Weights of a small mixture-of-experts language model, trained from scratch on English Wikipedia.
Size: 13 layers, width 320.
Experts: 192 GeGLU neurons an expert, a softmax router.
Training: a variant of Adam for the experts, 288M tokens, 8796 steps.
Below are experts of layer 6 (counted from 0) of a mixture-of-experts language model. Rows are named router (the router's row for the expert), gate (a neuron's input weights, with its number), up (a neuron's input weights, with its number) and show model dimensions 256-319. Each number is 500 + 50 x the weight over its row's rms, rounded and kept within 0 to 999. Numbers have three digits each.
After each expert's rows: "gets" lists some tokens that make up at least twice as much of what it gets as of all text. This comes from a sample of Wikipedia text that the model never trained on. Tokens count by the router's weight.

# expert 4
router:508519424496559460551542661542552479540611540482528538456451438561532497516473526434561558524447612610534496509457498589463532498493461523424480468437511556579474435545511454631530462474584462
gate0:437497393482594490514487573528483576495562536518408495518473511568550550468419499504448583542438530548424438541552451476590552503480555514536417531506565460508537480540493547483459464462485568
up0:526526465482610480514509516533462438529546430558454553470492514514598509454429474425419550578542473505519494460489521560523505505448544481457419526443490544484476407506526468497501469465561499
gate1:430384436549550569503410520515401508507622503482622533544457561613558461535511486512553539452530462507445597517406598488533547506504508515443469519599439451622436577531469530508545493508480448
up1:469515480518335521511589469449531608394513580463492460513573479417399471586554524454502487527523434440512415422453547431574483512488568565549538549505543531490571392469542470504461534561602514
gate2:432409480529448503391470518536465515562403548394534553536517425483544481500610412471594482479509488513454475441457451509523448540515538541453517579457504487530522542462530515535538473629442502
up2:509493489525463469459449490527619471598494503534534525567425506554613482474594407537519591581467537598478432403479497494464413507546460513533515527497503476561413542425524504483505439573460472
gate3:455543417522454461522533506456515557463449584596468527537491565491532603573540458544570474409598503484384563569461506462416494477503505507528492560516481529546507604586592498443457513451416502
up3:497459630433574534415493510484445452576535420517515576418577511492517427514471514540396544535499503486518510426423493545549461509502500510487510500539417550512434500446521490432493546499446377
gate4:553571531496538476477507474460442564545468517516519449538534462558520470496516498469482514566488491464536513524490463506488586477539520541451500515443493517472451522520680572497543413520500525
up4:446481461542611499483527468478592446518545516599482541495542564499503456622571474471452509489467592517513454430487521542537491521487504431491492522566414437496413414463452459554459504490551518
gets: " the", "19", " a", "20", " was", "10"

# expert 7
router:583487392441444533472470503514527550474445444393527443478518454457448542418471475485516478478523568655445487504473577531468502477545506549388541468442509633538455501517525512578501498448566463
gate0:467356555504499461499439456478445473519499551566514467533616485486483511448399585462511478473559485466516547493538518467460623486546509423459488474483533437469526542554549542496432512422484562
up0:412593524463493470561581526447479560515465492464548445394435472494430526560471530532415493440466523499544549577479497444499536483589514488527512507570563349465439635511545508537504471499512513
gate1:446516527450503317475560494536462543466570593471485538565477532387557485483461433496495396530472525451527527470479588475494463647436590519489448603525511465514588550515513485554462537506472634
up1:482477530443477594506446539431466553457500430463508542491528462561503433441459543459493516559519516442503493558471418415428551469536488385514484528516519506591434507486510542503552442511449534
gate2:493461556507545528474538454409461494453443546582493516521489564555560515548500550533459481465547496547593471392489537438491491550486521385512429567577534549504445481444519578413394486527481440
up2:473482561439533491525560420556479499450497447573563568383386545474465520501454498428409484564589352588584515412419497535351477562464461458489573519498474497628455480443461540416420425472525481
gate3:543460383476461500549476539516614534627504563477503561520477469564457491436420443480468466558550565511461513458524592509521488625487498620521521476400438531508564537472463484547543545534513558
up3:576559479449624467480493491564557554511473461491532427440412522493564462494499422512412529518439368513510528524493472506486501543553579542463404557596507463441447587558544524411521535485476395
gate4:479446570479516449581598548451529482458577564533389496539459423373582525537483518464504425466455522550541436503505513500529585506505457409563433453534534485564504507443445524408493432521535452
up4:464515528495620487481612499547500524545520408523434458524479535519508462564551473460495512506468443507434545566573477513496489522523542523479473503463454524495481595565530608495525511465484511
gets: " the", " ", " a", " The", " of", "'s"

# expert 9
router:511605497485507563525429519580495501568479536548480570473470477614516506463545458450533473545533511508459510583528439529418500549554593487581493466482471486541509504563469581480506394570598503
gate0:540388507568524531589444491536626479538541520562513505530484460446507561532410456524472463585496487471449551490526424474463515425489497465562563534522460561546486574452567462447502474498444512
up0:488455492437501466470495469556511486497452479504454513599417531588490467581584487425494502437428595557501491479428468502473483496512478445552502427361632476554518457547500396505472476573507561
gate1:524490501446554484505542476535452508419555503590601532459458450514437444422547428522511381488440507494427554501549462504477503507571519602474465487544474478412482461425479454446522453525474449
up1:557481449481545492577472489595489557530448438498588532402501518406514494466557390432441428457547468437504589381515556453510450455554509433492526433430417559469495567548476476491586547426510510
gate2:471531526457550444546481515537519564562471539532474525524514341517486432474595433453533466568501522541487485398503538564594490582471462561500587501478425493476496522474436542582488492480502495
up2:495522518451577445498517453553634569551462446461404427486461557529572434595488574485502515505513426537600557495474462559557410561434482487452489578491457534503497485554508524596542405514456517
gate3:467531435507541502558560634616448521463556522495482424556501567521513515470431528391521527542503494484523468451578456520488604604473542539465434531567478536527558520491524546466389452596534520
up3:470471470484565448486583510506538538506546506493533498490528533533557547403522509448522523523478497550391499452524500495526440524596425585539463550515537528533560562541464546396494494609439495
gate4:554505456529564549526588540451441530530490464519474487521556539488537477598411499538445451538512477476487431483520455464473473407482500528532510498460498530446553460478399541386571513534520424
up4:510550432383438496528498472510443544464496602545506432492581502516494458500471525477518527472546523503394473486511516511543492520494395463463473541540496519545539482472508523583542413494532375
gets: " ", "-", "\n", "'s", " (", "|"

# expert 10
router:508603482528566500511492560536347514492491413442544478454515492578481508574534567553524464561526490489506404591581475564480487521621443508591582439556482420516510498494445462490561483520536505
gate0:462479532501495540516485547427501475437470483505521583390491539615486444569558515497539556581479494515445540527430518394486559478494548550463506544448519537474583626570483455526513551508431527
up0:515496400482420509508517525538522485506463465401439408560438528482460459424567460476553565476530462458547482423440368490457494526611426502545526477463481483485632489458421509479478493501495449
gate1:485617502540556507453492493381498508451572493507509473497532543535539536439577542386516472496529569486479459502541446563446510578490518501553441518464553472420513524580525479387371514636413486
up1:498525474531579499542509511517460469582422589515491560520610463506502524492523452568549422477476512495556462531485577623573507532465502465449471481457486564619543451453484465574577508505482467
gate2:431468469516541449574509530469493534583500515468523550424558531499443544487496589525502499418492455536479635571508613571577478468449571484426497626480685494442475475476471555501418543400509496
up2:583511440565448524537501571550587543428474474544474527464495483440417584450535535485586471513569572516433470499508446536569520497559538492463529443513442535465585457494543353502575493444665535
gate3:458433445475448512473442487523482476517527556550514521505490494546497481485499413512475440546459602546463527472523445398476473451421531555515563503520594484555491572558566446509393484562424546
up3:490506527489547444484498476441487483487469500416538425541481525447536496486545499488479401453562468502482560522532620545519615501512587439583555477470431447534474533546542457551603540427493544
gate4:478543475531417491464513541451505506541404518522533536463619547538576466539530518433504460502533471574555536430477516438512507454494454497450562494510476496588445448574536481480499579542461482
up4:495566404500551586446529471535517488481463538496450612617578467537486516364546475444472485591424552554501500478525496498512497461476469566517398567551559533490514542450471561463508548536518566
gets: " |", " and", " the", "i", ":", ";"

# expert 14
router:397495559434509541548458397486445428462510489513567574496482447500548422521598482466512488454479443528451577390569478493525450541505477417348512486447541522485488468554475465574537504558454540
gate22:433538514611535454464528529526524389529593546470541429467575420517490458528398486531415623537562488460502576424531513482412426496496435506448524506594589489541511535546438494531483494492483447
up22:522566562477409556506467516594613534507426549556440521501530447431487488516536478499581490510448484443498437529451425475519459452534408446488531513378489475534436563511531428507494537524448487
gate23:627492455490503545511598508527524502465401501419441490478499513560519529514503471456518466535491454433520578560539384482474587518537445556439477541589464459493398499494509508500507520495423498
up23:509420503498515427545476562579578483494546495521497517481568489485497444541601518488598412506476456421550411453549500535565526587452486439451515476464511520527586543464535499458538461549511407
gate24:419475569560481430342562536447499475528465420461546548491427480560434559493459465546515421396547536464464494637504442520442470512599535508443504529457517408436412447531502550477509492474546601
up24:569571418466456464514519476617508485514525505440424452524490485495532390490595545513504411490514377478508491506533497449547380471525473517528453409498492537515463449443531561489497476475463485
gate25:478468481450423472485439461437449536560559391359430480444571428496632492511630530536515445551393584467462468486440455509450543438513361547492499541509472467542551509430508475502582482417500455
up25:420437485408448489586405425459480490504605484516473470562490504483545454506609491443534508484421544580532459572473462499498473386538378497438404519392572576609532503494473509546546356465413540
gate26:418596428464500517413492602473569608498520553507566502524474475488517449449599375477447474473556487440396516468442483542442506468499562498468517512516453540546511461516537441513513434501428435
up26:558438508450491603439471485404525479398498465505521596535474529477500556393489501481523580482552534456511520499494462518389517451542462546480506501579467464437347453536498515435405492503455490
gets: " in", " of", " for", " on", " by", " with"

# expert 13
router:556490435621484455602468536403552418491447469472488448489503525537385518477456526571538536574540524508612461640549389486511492467431451417596478530557530445535561530416518472413456441488485511
gate0:449509474452430484503443473508453553508488493542453536542487507572460577525551448475560504491473523571507555505546558466530558430470576511506478504509469432473541438498483472519398401472409548
up0:519483548528484461475491553560496500493585519452489567493519532510455486490499539481455486597463558441478493534415509477467511518519428589474549571548446637415469608487516571587513523564491505
gate1:488502437586438422512571516507486455494495486477474516498506520453534433445545507479462504532556467544456498526504500540525382520523471511503482570498479526516475574441500519410393653422433437
up1:548571450526454414410509492477416570483491424447543480508534546359585565529478501557596548547509519554592505569437526454560532594451517448463551454442411427436613522493484389500522462590586404
gate2:516525457535443604577486528556464447548573516502526489477467549632484498480495424429494451564524587502427435498546508507424495526498536516565484479609543463478461529516517580421476585540403560
up2:458442540499436538464530525416536479484454567558477545537533448564547464577484469506510516479572590495547512495438493528538481461507498476516412458528435487441465476526443448461422495507517610
gate3:515528597516509459505538457453538483410493466478574536548426503456442609502501560509558377566459577535421451487510407555503615468518475536505415482431508583507560487473517528453529491497549443
up3:532504478528542517550511557508529547503540521406411426500549420536479559422519457505491501560459518488537552545578587531408455492390539570485528461445476480523549517444470494547472539486481388
gate4:430539540522543598544519520459446502488555504572557490459586525545524467516419554535565532419583520543509461422486565424542549569530426547475506541496415529478484421437561549525469531459502506
up4:496376533522451397504494499464486481442455516506494506484483553457561501475452542527486625493479545439537560576555459452539488579552456510490472533393436430487492509496464473563500498459520442
gets: ",", "-", ":", "y", "es", "er"

# expert 11
router:594567497502508549509433471590549495545494531481502544435528528462417535524429435625561566514594485613514512491499496473526448562500493563512520478585500584588441441405456509570528539493547499
gate0:417407410446495460488507454422549543583588582519487513493492535491520431534515475471519515538504495523527519441536434440531437497567494532491503617505497500547577499471488542560462444514436480
up0:505450533429588474554502519503514533442477394550432443436455450481527585471515519541476455500539543470517486480479543464491550500463531472492488487528475527470495523514534548429410546455546443
gate1:455511487511543459507575516572491511500418422567548450486579559533522602538476538486493584461450441454478555551606455408514510604449472484521473455498455466510508513535534525575480407513463514
up1:466451451504479541467506514482507507417572498448439512477459600488562492476492491507511407559563538484486363536378499551448571495510516578497503507471563497468503484524459519518465609501459553
gate2:510479582488519496555445435489401468509547529559496502524436522472664595528490508465476493519498522474509494457418536437446596515494517435396512474559525432494522471559591518492490481558476428
up2:539509465487470548504503513491518513486536429437491449529512644542438461501513563488508492544487421484460456592491498450515432521420447589580459558458396553472499509457414500452437528441517610
gate3:431541451487556550518500464445551523471542578458491433569537491506545510468534428565440377482523498578435510502432535409490555465563611484537504516533514537585506560516594481469467462506356555
up3:486412446504453566433491528500445581470553522464476482505459512537452500430497464522499577432629466470496454626532459496507511512617513489469572559489592544570475537492510432506499494536486660
gate4:545535523553487424488458422612459480489393470498603525522444496463538474441506441541566455491484477551504458534567530500451539477583501568502494512574481543501526510481602499626546505491552445
up4:526489512479425446514409477508497406534522402493575533530555484448519505525475429510451435518412536434478460518532486469524465520509497596458522473535455514483481487515401524478505604432562499
gets: ",", "\"", ".", " (", ")", ".\n\n"

# expert 15
router:494513540408449588533447451480508480481571518462552493495434502457516510499445460507426590417448469537477535479487453556521474461458471526442536562540484587494557580516526513549555446552551583
gate0:511492542536587568493431473516543567498574546540527521589527482436590554457494523476553525454501434472526466571473453493539575510461400464468481588572487532480402447549488498629492464550554411
up0:537456445460362356424524515585531555515489590402525438520479514483533462496531548488529406521475472485478494385563525458525478520499522507587550521484460527546510452568585493479496518603427572
gate1:428464554530433470395552512506570467488478517553455481413595506499430557493577590525461535450415499500459510506488575482442470446538535541519453502481492523523490527454443490440487527445426511
up1:415514470476466528499514533453395592486456493433460488561459488519569486566460471495459537475597501498510523473548622522453583451522578541404407534543508665506427510531416507495478488507568583
gate2:466458529451507455447563526498545518407582521621460588505528531518546525492493537474484477545582506522442507585443454408552558539508493498541599573486419472525467581556535491444607384483493501
up2:415507519522539482522535549526544427466446523455428503529475605483483575447493548537558503474438452500527479458542557473516490532495430614533468541458591591470525442422441492540349529625528549
gate3:521533442391573570539594478409500437470555588518564501464562493507520549374538479523466506485449443440455545519464497557534551474507454498550472471445531534515463506522502528431449430561550487
up3:475491493506578560516423502484467500470421501389493451382552451450507491434509530581545336438584557482514538440585502510542547432459533426510516469478489515554579533527415519424446485556488567
gate4:478570532468376465450568527458523505519452563537504452511596491530536565434504510491461494526520533555576489452525520437424550461592548466496405536464389475533537587505584558516550549522355503
up4:518479493454508496461558440447505481473438572448550481624474422477583463416486501606442453450516468484515496481466522510457580492529440530542558500626476446504538497435580518499550608587406409
gets: " of", " ", "–", "0", " at", " that"